From a checkpoint of a small mixture-of-experts model trained on Wikipedia: 64 SwiGLU neurons an expert.
Below are experts of layer 3 (counted from 0) of a mixture-of-experts language model. Rows are named router (the router's row for the expert), gate (a neuron's input weights, with its number), up (a neuron's input weights, with its number) and show model dimensions 0-255. Each number is 128 + 24 x the weight over its row's rms, rounded and kept within 0 to 255.
Before each expert's rows: a language model's description of what the expert responds to. This comes from a sample of Wikipedia text that the model never trained on.

# expert 11
Description: Opening parentheses in tables. Opening parentheses and dashes inside tables and lists, as in Czech Republic (CZE), plus "also", pronouns he and she after commas.
router [102 130 115 114 118 139 125 146 147 144 107 113 106 144 131 132 121  94 128 145  82 167  94 120 176 129 134 117 103 115 131 125 127 128  96 128 170 103 142 137  68 113 169 111 106 132 119 123  87 157 177 137 167 118 143 131 111 101  76 117  83 132 118 122 153 126 169 137 132 171 109 118 157 138 132 158 146 172 129 157 112 117 150 123 145 122  96 125 139 122 127 154 119 167  57 121 128 126 153  90 132 140 140 115 125 138 138 105 137 133 104 112 163 148 134 165 136 139  94 144 155 154  98 129 124 124 138 136 132 122 133 105 139  93 135  92 132 142  82 130 165 129 118 120 179 115 103 111 139 148 134 130 122 134 136 147  96 139 127  88 137 180 124 127 109 156 134 108 123 133 141 151 103 101 118 144  97 108 183 121 135 139 102 158 139 110 120  87 116 110 106 165  91 114 118 110  86 111 119 121 119 175 111 109 114  88 181 130 169 105 141 135 115 110 135  75  93 129 136 113 121  97  54 143 132 145 158 123 127 127 167 125 137  85 140 157 130 184 129  79 128 152 156  81 121 184 102  99 119 117 140 139 115  84 143 114]
gate0 [160 149 119 132 134 148 140 148 134 104 111 139  96 142 129 181 118 142 172 136 129 144 150  98 123 164 102 147 128 116 127 113 152 103 107 131 137 125  84 164  95  80  91  93 149 143 134 114  72 130 163  68 113 133 152  78 139  98 113 126 141 148 114 161 125 123 113 118 140 146 108 144 104 121 113 137 104  71  99 163 154 136 168 129 120 161 144 154 130 105 147 130 121 148 151 142 143  60 131 124  95 114 127  99 138 110  85 141 131 181 114 107 191 148 152 167 163 118 132 170 111 121 123 103 163 109 151 135 158 100 166 126 115 107 122 123 153 131 113 161 130 121 116 104 117 128 114 108 111 117 130  97  84 162 126 147  87 116 107 100 120  93 137 125 129 118 138 130 162 134 103 123 133 114 145 145 109 135 184 125 129 129 175 105 121 131 119 122 124 109 122 109  74 134 165 142  85 131  91 145 137 175 104 135 120 153 120 136 116 134 136 101 169 135  91  96 141 112  67 139 140 154 135  88 119 132 108 129 133 109  99 131 126 141 160 117 115 118 116  85 139  88 176 146 115 124 128 164 152 123  94  95 138  96 158 116]
up0 [165 120  88 139 115 126 129 157 190 116 117 102 109 142 148  84  69 141 158 115  87 111 147 146 127 133 101 102 128 120 165 141 132 158 120 178 107 109 145 119 100 104 110 120 123 140 138 106  76  98 138 135 120 152 180 103 145  89 166 135  66 167 101 110 128  96 143 105 177 116 111 145 121 107 137 109 122 134 149 110 110 123 128 142 128 164 158 156 152 115 104 118 118 143 129 137 165 134 132 139 126 126  89  89 106 156 131 131 186 134 142 118 141 159 139 117 154 109 121  97 126 144 125 103 113 160 143 111 102  86 196 110 114 110 105 118 128  97 151 123 149 138 109 116 120 109 119 150 104  80 134 111 109 125 124 133 126 137 116 138 147 141 111 114 101 114 152 124 103 120 143 135 138 124 157 168  90  98 128 112 112 123 121 116 120  97 121 132  56 120 100  84 118 128 115 145 110 106 102 153 171 152 114  87 105 149 156 145 129  99 146  91 111 165 128  61 146 132 149 130 160 138 163 117 114 117 117  89 144  66 106 125 134 128 161  84 163 138 174  97 151 109 126 122 113 153 115 121 149 147 129 130 130 113 138 106]

# expert 17
Description: Table cell separators. Pipe separators between table cells, especially after scores and names in tennis and sports results, plus heading-closing " =", semicolons and parentheses.
router [139  84 164 125 160 104 110 121 133 136 132 110 105 122 182  99 142 143 143 159 130 123 168 119 117 183 119  98 106  90 156 156 113 121 145 138  97 129 130 119 104  82 152 125 115 150  88 129 148 107 124 151 114 106 152 142 165 143 108 117  99 168 114 141 113 156 169 121  53 119 133 119 128 147 115 121 130 200 157 102 130 132  94 117  92 105  96 144 115  96 143 128 146 124 145 146 129 131 121 135 144 119 117 107 118 127 107 135 103 151  83 101 129 139 108 146  99 106 124 118 136 171 116 122 101  68 143  89 112 122 129  89 113 109 107 143 160 153 137 145 149 145 149 149 139 135 183 127 123 155 174 113 134 122  98 165 106 115 136 141  94 101 108 122 136 147 160 129 103 194 164 167 102  89 122 126  94  84 137 170 127 111  99 165 144 157 116 145 135 130 133 174 135 156 111  94 136 131 127 150 152 151 160 138 129 125 117 154 165 100 138 150  86  91 161 111 141 127 123  96 115 143 155 149 130 120 122 152  87 105 140 119 139 134 142 109 142 145 129 120 109 107 142 163  75 149 143 103 159 148  87 121 129 109 113  89]
gate0 [115 108 137 115 132 123 112  87 130 123 105 182 163 146 160 172 147 147 159 139 109 134 147 125 150 115  89  92 121 144 108 139 147  79 152 106 163 127 143 119 130 126 170 175  98 158 117  69 126 123 161 108 141 111 109 117 114  99  85 150 134 111 112 104 122 124 149 139 151 170  82 130 159 129 126 134 165 118 110 145 136 128 133 134 102 144 124  94 152 137 115 138  97 160 142 153 134 133 193 120 167  84 106 151 124  88 131 137 170 103  96 123 132  65 149 137 113 108 128 111 126 148 124 129 104 174 122 132 116 121 155 105 101 186 105 120 129 108 140 169 130 113 147 145 135 142 125  98 152 125 104  87 159 149 150 177 110 119  86 139 144 132 153 128  72 154 119 108 145 128 121 140 150 176 116 135 145 176 156 139 122  85 105 127 142 145 128 147 112 117 122 110 129 142  93 109 134 109 145 132 147  98 152 138 102 115 123 126 137  89  88 112 108 171 121  72 111 123 113 139 174 125 154 120 154 159 127  91 136 101 138 144 132 159 109 154 132 135 132 125 136 145 155 121 137 139 113 159 138 103 164 130  73 174 156  94]
up0 [145 134  87 144 149  99 141 148 122  99 176 128 139 142 145 112 155  88 142 156 126  93 137 101 179 134 149 137 164 116 142 150 128 134 145 137 117 131 111 104 143 121 108  93 114  84 142 124  94  98 106 139 119 143 134  95  97 149 125 128 134 148 152 123 114  88 148 134 123 122 128 124 110 114 110 136 109 148  98 137 115 112 119 120  98 124 131  85  98 134 140 130 172  67 123 122 157  65  90 179 164 149  95  94 126  97 143  88 101  93 118 119  93 119 134 135  96 187 164 123 113 139 127 113 102 164 110 164 160 101 163 115 106 190 109 174 113 136 118  77 156 146 182 115 126 140 117 109 115 115  95  76 147 129 113 121 125  90 153 133 130 126 107 151 137 155 150 122 157  64 117 116  92 129 114 110 135 161 136 139  61 156 130 148 134 121 136 184 100 141  61  97 136 133 161 114 146 133 119 150 126 131  87 171 120 112 115 161 127 135 136 116 120 146 149 162 163 144 142 123  98 128 113 140 130 138 120 120 135 117  99 119 117 121 111 138 127 152 124 134 148 112 145  95 106 123 163 116 166 108 127 126 125 100 119 135]

# expert 30
Description: Abstract and institutional nouns. Common nouns and noun suffixes like election, book, Court, charter, market, -ment, -ation, often after the or a.
router [124 154  89  99  98 107  90 167 116 144 129  93 146 106 139 116  74 113 117 132 111 122  58 126 107 162 162 184 136 112 111 136 105  99 135 131  89 189 144  89  92 127 118 113 142 142 123 112 135 105 143 121 198 133  99 146 129 107 118 126 163 153 100 119  88 107 139 185 119 114 122 110 173 152  91 130  99 117 148 146  97  95 125 122 135 151 163 116 145 104 131 137 160 124 136 125 135  66 140 153 122 113 131 125 115 138 120 113 136 118 151 110 150 108 129 130 130 115 143 106 118 145 117 130 109  99 149 110 121 154 124 121 123 129 129  83 139 134 138 136 112 124 141  93 112 139  85 105 118 139 118 110 141 131 128 111 161 142 146 127 146 110 128 121 139 105 131 148 126 162  99 121  92 118 133 157 147 135 103  96 123  69 175 109  85 146 121  69 147 124 121 157 234  98 127 122 103 122 117  67 121 145  96 161 108 120 101 133 126 112 101 169 139  93 109 162 137 129 140 104 140 133 161 121 151 124 123 119 125 141 134 139 156 185 109 116 115 119 131 125 136 132 142 101 114 128  84 151 169 127  91 147 143 105 142 138]
gate1 [134 124 116 136 138 106 130 136 170 118  95  87 125 151 158 132 159  85 100 105 102 106 125 129 139 113  90 132 105 134 152 132 152 103  92 134  91 111 163 141 129 144  92 163 109 126 105 110 180 113 118 152  90  88 176 126 121 120 134 129 115 137 114 152  88 152 112 154 149 143 114 151 128 102 121 123 123 133  43 132  86 140 156 147  95 114 132 145 100 133 127 144 142 111 135 153 146 166 130 132 167 124 145  73 126 132 110 161 124 134 113 120 118 171 139 128 119 141  99 112 136 164 123 126 148 160 150  97 162  97 115 135 124 119 106 102 150 149  82 110 104 158 143 128 125  88 118 186 147  76 122 118  86 140 104 133 136 120 133 104 134 109 115 146 114  85 120 100  88 164 114 178 148 117 136 130 143 131 124 154 128  86 156 115 109 109 130  97 102 130 179 141  82 129  91 163 151 111 129 117 104 145 134 151 112  86 154 125 159 112 102 155 115 124 144 107 121  99  95  94 153 131 125 135 126  97 111  97 152 141  80 150 162 145 139 161 159 101 122 154 135 112 134 149 128  92 177 172 105 111 114 167 118  99 121 136]
up1 [ 71 128 108 147 118  70 167  98  65 107 107 144  84 136 153 168 148 133 111  96 130 141 149 102 135 123 162 155 135 135 123  95 136 122 130 126 158 119 122 114 146 159 126 160 143 131 131 101 140 130 131 104 110 118 111 147 168 102 120 105 154 112 138 121 192 125 213 136 137 155  83  77 144 145 116 151 146 144 133 128 140  84 120 111 119 125 150 160 159 201 123 142 131 164 128 104 148 156 161 121 147  90 120 165 135  98 118 153  97 158 110 128 123 158 154 125 133 158 147 139 136 122 142 125 124 115 157 141 117 176  68 160 148 119 104 125  88  96 100 118 110 130  95 141 116 127 110  95 136 160 136 142 134 136 102 100 137 142 150 146 125 148 102 122 118 111 113 132 136 133 163 123  98 136 124  86 102 148 110 161 111 149 129 118 160 118 118 119 103 127 163 112 107 120 163 124 142 107 104 111 113 109  91  94 109 149 151 161 144  74  86 144 118 168 114 159 151 141 106 118 122  96 135 126 164 124  96 150 125 126 136 172 118  89 117 137 108 157 163 123 127 142 162 115  84 111 104 142 125 128 132 114 122 122 106  85]

# expert 14
Description: Digits in election tables. Leading digits, often "1", and plus signs in election result tables near Turnout, Votes and Swing, plus some name-initial pieces.
router [122 100 159 136 129 107 110 137 146 154 120 129 110 109 140 137 150 105 126 112 129 150 150 143  86 143 150 147 126  95 189 127 163 132  97 159 144 174 116 173 118 127 106 113 113  79 127 131 120 139 162 167  95 144 139 120 139 115 147 134  96  86 153 131 157 171 128 109 110 111 101 132 149 102 107 130 135 150 163 128  87 118 176 102 160 179 147 147  99 115 143 127 158 171 142  87 134 118 170 134 135 104 129 137  87 128 112 136 101  99 150 153  98 127 169 171 131 135 126 148 130 126 131 120 126  98 127 138 117 167 137 129 147 123 104 138 111 117  86  87 126 136 137 164 139 104 120  94 109 112  91  99 160 129 102 117 148 117 127 130 121 150 132 169 139 173 111 149  96 120 108 121 147  93 103 151 148 178 141 141 130 144 125  73  99  82 131 140 103 127 140 155 194 155 126 149 152 131 123 134 108 101 161  94  91 133 120 140 123 125 119 135 142 107 150 156 113 190 113  91 171 150 115 139 127 139 154 152  96 156 156 156 130 127  88 140 141 137 118  79 105 133 116 136 173  98 126  98 162 128 105 147 128 166 175 108]
gate0 [111 133 154 122 157  84 137 130 138  76 106 130  83 158 138 148 140 110 143 138 143 109 139 131 104 135 177  99 164 136 131 157 129 153 137 132 139 110 120  83 121 132 142 119 134  90 123 168 127 107 148 156 188 139 113 140 166 114 124 106 160 130 106 159 107 135 169 137 157 153 109 119 105 157 132 151 137 111 140 147  95 110 133 138 109 155 160 102 165 131 152 120 127 109 132 132 129 126 103 157 121 131 120  77 145 136 139 108 132  93 129 107 142 116  95 115 192 127 130  95 116 111 133  66 121 135 104 113  96 156 114  97 142 117 122 114 118 123 165 128 121 151 144 159 149 135 114 107  92 130 104 140 152 120 145 113 107  96 145 147 140 145  88 139 185 114 126 149  99 115 142 153 104 101 129 111 158 146 134 169 142 150 109  99 125 157 149  88 100 106 151  83 165 161  97 125 175 129 111  84 137 117 172 149 138 134 126 166 149 103  87  91 135 131 129 144  96 176  92 162 118 107 161 148 174 180 142 166 114 142 144  94 154 151 119 128 129 113 146 112  97 173 161 100 159 107 111 113 134 121 171 120 146 164 147 123]
up0 [106 123 169 103 110 111 108 124 120 148  91 122 129  97 146  66  84 123 108 139 120 105 167 127 137 144 102  86 164 114 137 154 114 127 138 142 139 121 138 163 132  85 111 100 106 159 121 152 149 123 110  96 117 139 129 142  77 137 167 148 108 130 105 108 186 142 122 145 124 107 145 120 170 151  83 104 127 141 140 135 164 148 147  79 123 121 110 121 134 120 149 104 137 126  95 166  88 117 142 170 122  97 151 125 156 114  94 117 121 141 183 135 134 131 127 119 122 140 135 132 165 138 159 111 104 127 130 186 104 109 151 110 123 138 104 102 137 143 124 143 110 123 186 160 176 124  94 120  95  92 102 127 161 111 108 139 154 132 101 102 132 152 119  80 125 120 133 140 169  77  91  81 150 117 125  85 127 133 100 103 128 117  96 151 114 123 170 103 135 124 127 150 128 121 128 140  99 101 131 152 144 126 159 120 108 130  91 165  85 119 134  91 130 162 161 153 107 191 150 123 127 129 176 140 158 121 157 145 107 149 160 135 152  83 145 114  77 130 112 114 122 159 147 104 147 137 126 138 132 128 133  93 123 141 171 120]